Experts of a small language model.
Size: 10 layers, width 128, vocabulary 4575, 33.8M parameters.
Below are experts of layer 4 (counted from 0) of a mixture-of-experts language model. Rows are named router (the router's row for the expert), down (a neuron's output weights, with its number) and show model dimensions 0-127. Each number is 128 + 32 x the weight over its row's rms, rounded and kept within 0 to 255. Numbers have three digits each.
After each expert's rows: "comes before" lists some tokens at least twice as common just after its tokens as in all text. This comes from a sample of Wikipedia text that the model never trained on. Tokens count by the router's weight.

# expert 79
router:127094151101107137118112119128129098055161051142138152128109088142123114146130113139165151101077128152142189126099078094122152131122149165145137116110129084097196106132163065139209172072091108151100106100155123164113128195196095161125156078125113115149092117105126184172091124159164089124117121121098172137136096155145131081159180179132165108117108081134166038097143105136109164085157
down0:073129153134084108110076078159147089134137160163144124094107132188118102095143118118060100163173186133097138156100187185151113179167126157173106131192136077138165134121087122121100112119104164136151114141068106104143132127088077083092105134139177137157089151153097146110169076171084152081156147105162106181105124102110145134115098095118105137160182194195101067134126102119110162142156
down1:140115113156079101099125130125147094091128103125099102049151127130096096125127095124077101114105156093153164139158147156143159123147125166092206153102113117113140155157108144130142155120109096170176147131118120191149099127076081171153197178103049098104086123159118135075135128171170112106141131194111082151103165175134104065111127167137146095166160133077179201118104104130076148184143
down2:130139131060120131120140130108143181105140134087088120092076111143113126118114101181093139179058122168131168157140129132131112112191120086111137165217111108147144169109151044107140188086199151134090171103088151099127060149095094145161119210139126066137087147132136146132101174128145113140138108157112115154155123154168099104102126150115147135165032127152153130143077107162124146100147
down3:147125126095093097146106133176141089127077121105128147076147130156136144150092113113157135102064084145133117088174157159137069093090129157171167127108189103089142178218129069131138060115126058115127192133110122117137098100138118127136129159200125167112139133178148138180138175111091138090084066073139180117103146105151129122120094194137155135159133101146116158109177172106082126141164
down4:148161086125139115210100134093113114164126096171155146121155128120164120127092152112098139109170147085093179130132135086124101090116103145159157141117146057138141114175158179138118140131125147105094084086154165091121170097120186105119072132121114132065088109174171109166168170154121076131125157166123148196170152168096109068181077166107153085077069142133117095131078173149121140084083
comes before: " ", " 1", " 0", " 2", " \"", " 3"

# expert 17
router:127071099110190144179164122110088097077164151145162112126069114175173146103121166116147178108119125130137174164174170094105122120105156154171103120118123144089171091110188157152126179091110174139136117100153158138137085097146157134155110080095119107104083112101159140142072068133072087131099157135078167167127074150148125058176119127146175088086142087121169090139129096155174123164080
down0:113157138133114143177106135137135103140125103139065134105106136113113149156102127087089127135107116172065124179160065079112169148126179139138115167147099135140100205124140094071094131089133052130161155121134097148128140079143162141138166117148109162072053078116145131106092087128140089184136171089136149182076150121153191170158105111167091067156142159131141107133141122147177077160194
down1:083089125148127104095126141156079172126126092138156157101151113117140140108115094095122125131110091128080108092167123139093144123156095115136083097199171107122167121107190131171154124131156189136162119127007131147195102112091210146084142130136127088124116176142149092118124190223148125088163150091115141079121175145132124121099167145122145151127117156078092120128102147177144122106069
down2:155124143149183174093146037146174121144125135135171144150123156122131141065144120099138085158158157134046106167113121136144195086155130083104114130153151195104154090136120151071164141127058216116105187070161164149130127119117108146096145144126121120091090098101157145140164074083078124063065136099109124157141127113157193092116086105128136127136147132129124123148118124085152158165150
down3:095126113138139147158114129116165132151104131113102076141110113152089128164117104131129099086149098147145114158107096139115206128133098140124139198098082128123193047078122034121170160138162122109126164129145082101108143114104077126099124157086090132158125190199195132083121089104131143095151143170171137115134119097077102108161151103153065171213176135127153148128115131094142189152139
down4:142169153095102133162143152135091123141096139138060118082066127082128116148125178157119145124142094090133131138166172130164167109137185110147155146102086177116123124105192123096146148081124142104099142130225189100139141122150077120139123147128125110173085087083091136083180086048093107157110159098100080156113105190136100068103148128194130138130109175115164169158131151103185135107110
comes before: "\n", " ", " 0", " 1", " 2", " MPC"

# expert 132
router:102199132124170191114100108142071137150105133138166112149127208149097098112148111156110191165099070112119110111084133123097183136105131094182143141142145202156095158075095103156104106153127137157089121101156159094129121123113090100095157129088149094095096078113108053180135157168154134127114143107128131155073129165142139158176103078134129117078110179083187158078107127124110196155132
down0:146164111071134155136116107149195123151121135104069088162114102129104113103117135158154132149174126146121058073119127070081111152157168122082150115148143202116142087146137123176159124104208145093097168096147114130111147160127109126133086144145112199136155185188122092044103116078060125144119143138156111135121113188134195108099135135127149104161058092117127168081157136146116082121131
down1:138126122063175117113136064145113143124129079096156118147133163139130091100125127107166188116159151121126137120134110097146124199156152147112175124155158065133076156136059155092139109120096110122125114118112119119174155189049124128117067185163139176115141144103116145135082092134140116096128146166130070129168161166127115129171160099140027092131176162045142179140122137119073171159129
down2:159093143151124090114109111104159086155162128121125126123189161120166156112167130093155125193123161130167099082143116092133105151096139108160093139119122130126142092146140077130111093090122214070124162151160176122117069114134170090140160118074132135210162116124133125106145239116112103086133176124074143076117032112164155131113093144179081140145124146149068147116148125142084142127127
down3:109105186151175090081179154162101192143130094111149160119172176106096101140136105055124106150132133150164066103146099126177113063142171152159117077091142115116148144130144048141150145182087142118166126104147188125123170088109123153174129153143164129114140107123119114137113155171116090114161093143084099097103121131134142103104129162174209111100143154099115143115125011122103132133081
down4:140168123112085163133153107143150106131088092099138140089104157114139146130148170119122127180093130129154089124131109104158140140066139101180111060074122119133110167130142150164082087119095118104105114216166155149164157133132125075186154145147136143129147137111145134147122117110144106117053101119080139102100132229165186087176138218135090153137172052104082136108096113070147136143157
comes before: "ed", "s", "ing", " of", "al", "heast"

# expert 139
router:114184092117136139099101119130156078075140175105145176139131060125135085133138115170130095162086172086127121173127132077096176138100144108146136114157114135158094155090124140125110094168123131140090128117174162165089158151112113122140138093180147081065121158113034081161118101105117117101189147142082151120123131159133184173116074159130146139145088180126191160078130125160130183215111
down0:134100111128105128190149114176107166130088137135193186129084158147146141107093141119161107096175146107073114177175082075098086119152122121150136080077115129107148132132117130124156127081134073162133151112115128157152078088181094069115138085145135127136151131040140147137102169157099190183150148136100127192086156123192083122093104097114147146100121128150164129144128157097091099115223
down1:076131113178136111105130140095113043106124125110141134102090102137135114055130138133067109213123120138212124126161127150129117122053125124124187170130156157150099090128151130170139107069145157096112139159191150180110206153087155108150157137118186096149182133098136125118128114145110154110068107074139115111135131098132131151140089096078117137182105104127111226123157172118122102138124
down2:109120146159132110140163124178165141161148103171091142115170137127135141150115140108125176127168183115098194149106136117199125106076180116184087148091168126143119159157093136148123121177113096120068142153130238092133136084109158135115109122079088148135093089100153138105137123084112142117125088119079133112164132100093156102091175105140121120090103174024095118156087132184098166074122
down3:127062154102120177168146145136116096048166158102135132083107107198136139105116125108097132097115140087083133141059145161140161111129112117055097125110160141083111166085188119148164135162094125132135091178127127180133133113152174111103217172118104121123187178117160141099131079118092181084118190133110139064109120113183105114130070178126142154104139133152159128162101132120169128131080
down4:077114052060100132101146201105153144132153158148132121134149095144131124095142118150123124091120143090140131114169117114086097089175155127092066141126129076137210169160116153154169167131099131188201098130096099120125131144147145102112162076109140115068125152161098181101128158112079091122134183109090096154155136196141112145078096169087134133093120115160100115113095149208162129180134
comes before: " of", ",", ".", " and", "ing", "ed"

# expert 44
router:096096082077113159183075128144167111171075138129163127136170158146100094163165094130101140149153087118179100119126168081084103142097149130173088107111153164149086057070094163176086163155077128184112097079147180109069162141109125103092114167107154087118105146105122148186127154160153144102068118158136132175077127173141107193104113156157129102125126122093163152114088114094162135125151
down1:084081160085126174136147122048098125077156120135073149127085155128123159152147108094080177138166149127111151103121109157085152067106187091125153132096132093167181178171124159119139115126095166092144080075136175107098168112136148172116106109160177134105131065143156215123161180108135085121113128126122097198145156127149123122139139133123106095154047133096111131112161161175074126115151
down2:128094113133127093115125097134158084136179083143124160157121093123097173129138089130070171184132147082098163135168140128151115120137118183161113160132088100143074082121183131146161142196057130125162067096148121110089122116103110131151055089130164185113111093099117175161085132148099084160153159121130123169104067164208136095104125133129177108178097114157160151102147094141139110091199
down3:102150160121167170104107093091145188108099172112115136145128126178080143143137134143149118114143171090149097186104163157145128164054129131116115148110147113127154140106167086156152110139041182135072118080151156158134181120063148110128097137080095100104120143107094149134147077050096123143125121073100094187182165198144171072096120166127164135125081133128130086144118171160114159130083
down4:165124100108170130139204154096067171112167168121132059152165106149167157137100112147061180137149209120138097156118119102153133166097137133132141147152072148137109140111074195150066049164129127124116075141128131138167052111154136126138157103114156153118104108133123143128048123105112132121091106107118141058134135124143159105163156091142160150152049120154108157088076142127132174127151
down5:079105146072072133059128168123142112154134197057142178117098154111202120117129164126116114227140104078141129107161066123144123094106146113134196143170129148126106106177161100155109147113167122102103150098140136102146115162147186092137120107089116137116127130118135081146144190177105134106152120111138061145137123176163177117156086124078098128114140213123118167112109136084087092131119
comes before: " |", " JPL", "@", " —;", "iron", " "

# expert 10
router:091091094083142156170092101131140100165077158149175165156133150159096103139113084130101119167149082083156089092103173079096159133095162107177113098148148157156096087086118158180086156166088133177084077091093172141086163114124118093092103179121156079083111160099160119153112155169131153088082146133116123171077138172150158181091096158164148102126094140119165177124083103089113120103152
down1:149082167155014158209162090136130132119163168111123114130199118148169111132116112089112106137098084127099128143133078153172129108128148129163095126132088158160152102161090101106090111137088157158047093151129151139125139137160145117161149110087100067115175128134188078157105104132190162083128134126092109136091099045156114138124139118157122134112125160173092148137130202132140118096179
down2:161141080115084111187156063143147088093104129158096099138150140128133132101144073166165163102132123160106126067129146167055110114168126150098139161064126189100187104147134178169082106158074158123110118157117171092098168098117131146159148083102140133152119146198161078118149135110096160106108098117112108072202089142095159196128072117080123140145109114157134141164140119104166159171133
down3:096185147121131118108136108152094061149170108097133109154131109097129150137130095114059100097142098117107110126193175076141127154130147148119112150137075095124131174063118183097150100143220179146067133115093054098126192164120095122090153129148131166132093127139137093097179098136129148173109145125148159157124156222154106120156115110156073111103134143171126173104123089175154153122077
down4:178155094096137141102188142101069126119046120106156149147122128134152117084074135136163089150136100104166123151160124106094118111161079080130115083180108162120108129202069142132148131128175118131110147065130149169095106112097166167063058188117101160109148123153152138144124084167139199104135144131161187155131161085075137084066127166125132167159114175171122121137157131101149094110126
down5:113140124083140172148190110158102174089110126105101166139176115143141076085097149174146160124120117179114110162057166173114091152084058081103102153125139069060166110185146136181154127082123118117098161090154111109132159077102110133112103176136094112084162168182167155165123113127070125135142110107166159080127121138156105173124121128149119135170076158173125166117149154135142093073082
comes before: " |", ";", " ", "ue", " MPC", "ources"

# expert 76
router:116126124137073145147110065148135190122130086164119124163095154088107088094152096076134161165170114110052184085133107161116133139123151133148158188142169087113203101099110112065135147135121121120167104075106149171138167160163153075151144131151137181082080161109150115164136158137114061117164100150125099105134196125153060142152197145124154136116138124117079113095157159078111088121146
down0:128182081083139126102097135147115143128068098110098168149097104105156160155175188110114168105168125094131115140114093122198123132122107173115142135140171158109131088123079177200068103147134152131115138131175123133154149118181106048171114074091135115112091155119172134126106112095197150099136104100169134093145108165171133170174101103122148081061116181157063157158113136076109114099157
down1:153088159172194145188138139141077129078101120125163086121141127166140126107113120098113106085077073137139109134176144210083137117127154050097102112053107096193108138136089079133098165075095164102141126137116132103118115138139125173162106178093114161077111165107138163135138144129139121081135087145149160175052191133153129144146135120109139126190147101158197125149141145147081152113102
down2:165111137101105135179108174114138171134125113177167123114130156152128138164154039185069122118153171148070100105112176129100130142103124114128142101095144122011106146134118126111132182077091083183135107170134113098100097165106075143073155151153103131126110162169132105113111118110169167153163191122150151161163170145161145100136100154157062115112115123072111062129114108159088151161110
down3:106102112125155126173123141091139066103147143135174209134129092114179111078127069118187170118101088191149166123108149127113174078143149171174124123122139085112140091127092126069146126128065127098145150104156082092104108163188140166150082102141149122155110183119100156130119166130162145115171116201095112093183125108097091098191122175083111137151104092086110103113161088182133135092139
down4:089173148132176142197118145053158146114089128138099131133102160101114150106102154152130136095137151116103140053113169169105182195106102121103131067135108099075114114199085099106196121135222145176098124114106118158162183117168149111088103096122133132066162141173173138111192139136158112122140143164137157116095131081093082137130186099104128138123084139118146107091118132100123114086096
comes before: " the", " and", " he", " but", " which", " it"

# expert 177
router:131158119138166158140104083140093150108190128128104114168109090082154086114104092136146155095112153083139108204123165114120119166084100048145097123190131139172114113077130129135207124155093145151094089128148170099117165104138157156130136059123161093124147156094125125115128110105152125085102174158120120092133070111113128171088129101165112149084083174096203169111116102113080200193125
down0:150080107147120114112087103094112129153060107149110105153184099136145151161167081132021135109132121068117134090187177175120072153118044128175124159129136181127161116145134160116133120109146153163195155069112172116161128131173147137135160144123160099122138140120171104163112160122104167084100118163088127113124173090171159064076152076116116132170102118095134185119173119116106121104123
down1:144104147157130131103163105158135077217143177114145111110107116160123164100110136075185134147180113132132083115130187115130081120124158134116127132123132110132115132202095111108182134072112089092117128064089160118118192149148094174108099144148131184171159101047085142107117154115049188140116118143123149122145148172161072085121111123097148079103139082123138068111149126175148130159188
down2:130090098115145159123128150064079159091135111111071111158119165180146127131149126120114129118159105144062186099095130204145101076171180145130169157114141111119156126081140105156134170150139135140086143187079098115112124153129153115104071154169128133043102086187104130181055111183132135110129126155124184119194156106131113164127103202137123131091150164126104077099124108081130097152108
down3:123132124123117107126101199078134169129106178120107150128031191109125082152156089123126127100188112040117168079169123079110144117151143183149182133098115107117162116107107120135164107132131125176160141112115134153160134137146105151115158114138173111120074142123111144085163069171080099212180147140118034144089124215113157128090133165100130154107096112125139147129146143139112135111113
down4:192123120110102115141138127083155063146112165137074132116114102091134089154135154122063087180099200190141115148157148116121144090135093209113131113150112144161120107121115112105109157116162140161156141170140165127120158121103117147091114156136163105126131147161086122165105188116121079098118052142157144096139166059118111129054184105149138129215133092103103193140073178086108134144102
comes before: "ed", " to", "ing", " of", " and", "ly"